Weights of a small mixture-of-experts language model, trained from scratch on English Wikipedia: 20 layers, 20 empty slots to pick.
Below are experts of layer 16 (counted from 0) of a mixture-of-experts language model. Rows are named router (the router's row for the expert), up (a neuron's input weights, with its number) and show model dimensions 112-167. Each number is 128 + 32 x the weight over its row's rms, rounded and kept within 0 to 255.
After each expert's rows: "comes after" lists some tokens at least twice as common just before its tokens as in all text. This comes from a sample of Wikipedia text that the model never trained on. Tokens count by the router's weight.

# expert 72
router [106  82  80  92 106 123 102  69 138 138  91 126 147 116 142  93 127 160  54  97 143  81 124 122  71 150 152 153  72 170 131 163 139 127 128 112 185 113 147 115 153 140 103 131 108  99  69 132 106 145  72  88 121 142  93  77]
up0 [144 195 115 163 184 135 137 111 119 104 171  99 113 147 121  87 131 150 161 191 157  35 168 134 159 116 162 123 121  66  90 103 129 190 174 186  78 186 160 154 172  99 132  76  98  82 118  86 135 154 131 121  90 187 200 177]
up1 [118 112 134 131 145 139 136 168 109 176 144 169 146 117 196 168 107 137  89  88 154 126  89 171  66  84  99 136 163 119 121 153 111 173 152 118 148 186  96 141 120 134 122 128 130 106 143 134 148 135 115  35 122  82 110 141]
comes after: "- ", "| ", "(", ": ", "; ", "• "

# expert 36
router [ 95 104  81 133 128 154 100 111  90  95 141 104 109 139 129  79  75  87 123 149 178  77 199 191 114 106  21 117  81 150 146 156 195 115 122 126 131 127 132 150  70 133 163 102  96 100 127 121 215  99  96 131 160 117 123  86]
up0 [124 142 122 167 155 149 146 126 169 142 161 114 166  97  84  66 108  95 138 143 128  56 103 145 118 146 147 120 105  87 120 181 143 158 160 148 193 147 101 148  92 164  75  70  96  52 104 164 185 133 149  51 115 148 103 107]
up1 [104 114 132 134 130  92 105 128 104 128 114 167  44 147  69 179 132 147 110 181 119 192  88 162 129 109  70 151 154 114 184 155 126  94 135 125 134 233 141 157 129 152 136 157 107 134 117 129 159 132 186 165 138 128 184 130]
comes after: "'", ". ", "of ", "the ", "\n\n", "and "

# expert 65
router [115 115 104 109 101 176  80 145 126 113 150  91 170 131 115  87 121 114 133 183 134 103 115 144 113 119 132 173 119 157 180 122 109 111 132  65 139 151  98 144 137 131 142  95 166 141 151  78  57 131 105 103 112 137  92 176]
up0 [ 76 131 153 170 110 139 115 148 151 114 131 123 150 136 120 142 131 109 122 133 129  80 155  72 131 129 133 126  83 137 117 129 101 103 124  88 116 193 150 163 103 124 139 142 184  73 127 125 126 101 180  91  93 154  97  72]
up1 [116 159  83  58 106 142 186  96  84 206 113 117 131 114 106 137  94 163 114  80 127 171 133 129 119  77 146 157 162 158 128 102 133 134 156 113 149 147 135 167 118 155 134  76  23 107 170 130 166 136 107 142 107 143 105 140]
comes after: "| ", "the ", ":", "as ", "was ", "is "

# expert 34
router [103 117 171 160 136 126 149 161 108 148 145 142 141 165 176 129 139  53  82 129  99 134  49 159 147 114  91 126 160  91 106  72 130 107 168 193  95 161 128  69 120 124  81 171  90 166 164 114 110 168  88  72 179  97  75 139]
up0 [162  73 172 124 105  90 131 111  94 121 137 106 102 139 103 111 155 119 130  78 173 102  59 167  85 210 121 201 106 138 161 177 139 118 111 190 119 135 208 140  96  74 149 144  97 122 113 121  90 159 102 140 133  51 104 154]
up1 [198 142 129 161 135 135  95 135 151 135 123 107 110 111 116 175 100 151 111 181 162 106 104 177 110 177 119 204 101 103 135 132 112  66 111  84 108 155 111  87  71 119 176 153 169 137 161 201 149 109  91 128  92 151 161 102]
comes after: ".", "| ", ",", "–", ":", "|"

# expert 75
router [146 123  79 126 116 115  91 107 147 112  94 190 117 145 140 101 155  87 146 128 101 163 183 167 152  94 148  92  92  91 130 143 149  92 122 143 108 134 137  94 142  94 160 141 116 113 122 134  56 138  97 128 111 173 171 122]
up0 [160  53 102 135 107 127 100  92 182 120 150 159 124 152 151 123 138 133 115 141 113 129 116 147  89 109 134 129 159  79 151 172 144 117 144 114 209  75 150 111 108 103  94 173  61 124 137 162 107 141 120  98 100 132 103 143]
up1 [169 102  99 144 105 155  73 109 147  89 168 181 141 118 112  73 138 126 183  77 131 119 141 136 153  96 176 119 109  51 165 100  69 176 116  78 135 136 147 110 149  88  92 136 138 131 108 126 125 153 155 129 123 141 146  85]
comes after: "\n", "0 ", "1 ", " ", ") ", "2 "

# expert 7
router [124 128  65 142 176  86 102  63 163 124 102 165  82 183 138 138 122 150  97 114 140 138 153 117 122 120 117  72 182 156 158  98 168 137 123 145 120 125  98 107  84  89 121  99 163 132  94 149 201 123  92  96  86 120 163  92]
up0 [121 123  86  29 113 121 105 113 118  93 152 202 189 143 100 162 124 151 123 127 221  99 108 149 144 151 121 141 123 179 122 134  73 130 156 173 106 147  83 134 126 174 113  99 160 101 117 107 113 123 103 126 132 176 174 118]
up1 [125 102  88  94 164  91 171  65 148  75 157 112 155 113 159 135  97 131  98 166 107  86 121 129 136 167 111 107 161  82 134 137 171 145 101 126  60  70 110 173 145 113 119  97 156 149 128 122 143 156 113  72 147 119 125 117]
comes after: "\n\n", "\n", "to ", "that ", "would ", "which "

# expert 26
router [109 147 128 153 123 149 128 148 162 111 146 135 128 106 149 178 156 120 109 131 147 135 145 163  95 189  92  99 120 115 165 159 118 121 108 134 119 187 156 213 152 187  97 167 199 154 146 115 162 126 104 142 140 144 164 121]
up0 [150 149 129 202 131 136  96 142 140 107 126 143 131 116 152 176  91 146 150 124 165 116 131 107 141 170 115  86  49 143 118 153  82 139 138 105  78 148 151 221 118 157 121  78 196 135 150 129 145 202  77 165 143  61  90 126]
up1 [169 117 150 126 112 106  96 184 111 158 165 130 148 115 132 137 144 139 160 131 158 123  91 135 129  90 104 104 119 117 172 151 112 163 132 118  99 134 124 193 118  90 187 114 160 143  66 187 203  92 142 144 173 120 109 128]
comes after: " ", ") ", "0 ", "% ", "1 ", "— "

# expert 43
router [ 80 148 111 117 121 156 157 116 161 132 125 105  69 190 137 129 135 116  64  45 160 138 148  78 155 121 146 176 110 120 103 157 166  61 139 150 115 140 149 119 128 122 170 157 159 120  85 121 112 144 167 204 131 170 170  83]
up0 [125 125 186  84 150 143  58  76 145  75  99 134 155 106 172 185  70 127 139 140  51  97 163  83 152 100 152 107  99 108 112 153  71 174 124 149 119 168 153  84 116  85  89 107 105 134 152 152  88 115 133 118 168 114 107  84]
up1 [134 120 101  89 193 213 129 122 154  99  91 117  54 165 168  97  64 135  96 138 108 192 141  96 150 160 113 112 119 117 195 144 145 132 124 153 160 104  62 216 120 121 116 145 162 147 138 146 204 101  86 164 111 123 174 145]
comes after: "in ", "(", "In ", "–", "of ", "during "

# expert 19
router [174 129 114 110 113 126 177 133 111 143 120 137 113 146  82 129 100 106 168 137 120 113  98 146 115  88 113 119 165 115 106  93 150 115 111 160  95 120  97 174 161  88 141 116 154 146 117 130 154 120 141 147 147  80 104 124]
up0 [108 173 160 102 132 112 117 125 115 143  66 122 150  82 124 102 154  89 147 141  54 152 160  77 118  77 112 112 118 121 169 150 135 147 131  99 153 104 114 125 121 192 137 124 137  82 132 147 128 182  80 115 124 161 168 122]
up1 [108 173  79 127 133 160 130 107 200 114  78 113  65 133  87 113 131 174 118 133 103 193  72 120 170 128 185 100  88  95 141  88 106 108 108 108 124 128 155 123 190 127  99 145 105 162  74 115 149 100 102 103  86 143 153 155]
comes after: "the ", "of ", "a ", "'", "by ", "National "

# expert 29
router [169 128 120 141 157 112  93 163 152 149 141 117  96 134 144 129 149 148  80  71 145 119  97 155  96 110 176 145 139 122 124 120 138 163 154 126 141 124  78 133 146 148 193 137  77 160 126  90 195 151 124  95 105 141 144 104]
up0 [129 148 157  66 128 137 161 131 120 151 145 118 136 107 116 198 143 183 132 103 143  79 103 114 156  75 138 178 139 106 138 158 121 158 156 220 146 122 150 112 132 147 130 182 120 152  94 149 132 135 120 129 151 186 146 161]
up1 [132 104 123 168 131 116 112 124 113 111 130 124  67 165  90 176 129 134  87 116 173 106 137 157 125 114  84  61  81 137 125 137 157 120 110 120  97 112 129  89  74  82  91 144 173 134 145  72 155 112 102 112 155 120 182 101]
comes after: ", ", ". ", "The ", "that ", "where ", "but "

# expert 50
router [158 116  73 153 108 120 122 104 128 163 107 145 111 130 132 164  77 124 111 178 167 140 131 122 126 106  97 182 140 111 125 127 111 198  98 110 165 149 146 140 138  96  79 129 119 158 101 171 162  69 102 144 176 164  97 177]
up0 [143 105 146 167 179 149 151 156  88  89 227  98 157  92 113 136 134 158 111 140 136 123 126  85 103 131 154  93 123 141 126 136 157 157 149 110 107 150 171 171 100 107 162 125 161 126 145 102  69 154 122  95 121 136  84 101]
up1 [143 113  91 105 131 137  92 114 131 158  99  79 121 138  93 100  96 135 153 102 155 125 135 115 126 137 140 167 160 161 108  80 119 174 120 140 153  73 142 177 111 153  31 156 126 119 129  90 151  87 122 197 139 106 114 143]
comes after: "| ", "|", "–", "===", "W", "Semi"

# expert 60
router [ 99 165 152 124  85 155 142 134 130 141 141 116  96 113 125 180 103 145 117 131 123 120 148 169 168  82 117 113 137  80 142 121  33 118 166 180 140 145  82 141 137 138  66 138 142 179 113 112 150  58 124 160 114 162  91  98]
up0 [ 97 152 149  83 120  94 109 152 140 190 186 183 147  97 118  71 159 139 142 155 131  87 112  79 146 135 171 123 150 132 100 131  58  72 133 106 225 139 143 173 133 113 146 163 113 156  78 140  97 130 109 121 100 131 161 189]
up1 [139 112 139  90  66  99 159 139 124 185 109 110 169 104 151 154 156  86 139 107 108 127 149 160 141 146  62  70 141  77 165 163  64 164 189 114 150  87 165  62 135 172 141 107  76 118  66  89 119 105 106 143  90 114 117 165]
comes after: "the ", "a ", "and ", "\"", "s ", "The "

# expert 49
router [144 116  82 150 150  84 157 176 124  92  93 165 158 120 167 142 164  97  80 111  81 149 127 100 140 144 116 115 100  93 122 176 141 116 160  88 113 150  62 131 183 170 121 186 135  90 139 142  73 148 112 135 138 147 114 113]
up0 [151 154  82 135  86 115 120 145 147 131 144  84  87 115 107 136 113 125 122 136 173 136 122  39 117 161  83  86 139 141  81  87 163 139 109 140 125  85 136 139 114 143 156 109 191 138  94 128 135 184 139 125 186 125 171 176]
up1 [125 166 131 162 155 166  78 162 128 124 106 124 129 178 186 189 133 131  84 148 181 130 148 255 142 165 156 131 150 133 162 137 100  81  89 129 175 174  89  98 181 166 159 139 131 151 141  75  95  99 160 149 100 142 181 133]
comes after: "\n", "of ", "\n\n", "|", "in ", "="

# expert 53
router [161 101  86 109 104  52 122 135  52 147 141 136 138  76 123 145 130  90 125 141 176 146 117 113 117 150 208 104 128 132  71  61  69 129 170 103 173 156 164 126 108 154 106 136 105 158 143 145 101 141  65 162  97 158 120 118]
up0 [164 107 147 114 152 129  78 157 140 112  96 172 131 119  66 106 165  97 125 141 121 202 107 204 120 152 135 109 182 174 124 145  92  97  88  77 113 148 122 141 179 162 146  76  98 106 134  98 151 174  92 110 130 137 110 155]
up1 [176 165 118 122 172 136  37 123 106  91 121  98 145 107 129 183 115 158 141 166 134 102 148 143 122  99 105  98 168 149 150  89  91 124 105 156 153 106 118 136 101 154 122 186 113 117 163 131 128 146 160 168 109 109 106 138]
comes after: "(", "| ", ",", "–", "medalist", "; "

# expert 58
router [144 135 139 148 115 113 106 119 178 108 101 143 125 110 128 120  72 103  88  98 145 116 143 152 132 117 155 175 154  95  93  71 121 164 107 164 150  91  87 112  83 168 179 129  63  64 119  92 189 146 131 155 183  88 154 150]
up0 [165 139 128 162 177 126 186 142 171 117 100 148  92 142  91 123  71 147 150 114 131 188 120 132 125 111 135 157 165 144 144 104  71 159  81 138 151 129  97  94  78 173 115  98  73  56 109 130 175 116 136 140 166 101 146 146]
up1 [ 66 178  81  89 102 141  74 129 151 184 100 135 154 141 183 100  84 119 103  98 180 101 180  44 118 157 104 133 114  90  85  75  81 130 144 129 147  95 139 127 163 100  83 128  88 144  82  96  83 184  95 143 119 132  91  55]
comes after: ", ", ". ", "The ", "where ", "that ", "He "

# expert 64
router [ 92  92 128 134  85 156 144 156 101  91 126 141 153 169 104 139  95 170 123  72  93 154 192  51  83 112  52 177 103 114 107 109 112 161 149 111  76 173 120 114 152 173 103 119  98 155 114 155 186 173 127  71  71 119 197 147]
up0 [108 149 150 130 119 120 200 128 177 124 165 127  87 138 191 153 130 128 154 128 141  99 119 134 190 140 137 109 121 125  99 107 115  86 231 160 130 123 113  84 136  85 138 161  87 111 125 110 182 186 131 131 125 178 142 146]
up1 [120 139  95  74  80 126 136 138 130 145 149  76 149 191 133 114 103 117 118 121 109 140 157 136 131 114 150 173 168 172 103 101  97 143  92  60 159 120  60 168 185  83 108 178 147  88 180 157 135 137 126 146 103 105 115 210]
comes after: "|", ".", ")", "\n", "==", "==="

# expert 22
router [ 79 167 182 124  92 130 133 119 140 164  50 198 166 190 115 131  81 143 102 142 106 123 124 199 108  99  75 168 101 193 135 150 161 136  82 127  78 142  54 147 108 101 140 163  96 191 121  96 102  89 149 148 202 158 122 160]
up0 [ 95 126 141 168 114 122 142  92 196 208 174 218 109 125 137 149 121  90 111 179  79 177 130 141 161  93  59 118 121 146 204 106 111  79 144 106  75 179 151 155 123 144  95 125 181 143 150 155 123 146 129 135 108 178 158 125]
up1 [ 91 188 132 112 117 163 129 102 109 168 100 107 122 158 134 101 177 128 135 151 120 165 126 158 130 100 146 152  77 160 104 141 155 145 132 130 130 144 122 108 161 138 163 164  88  83  99 172  93 130  97 124 153 113 130 137]
comes after: "a ", "the ", "-", "is ", "as ", "for "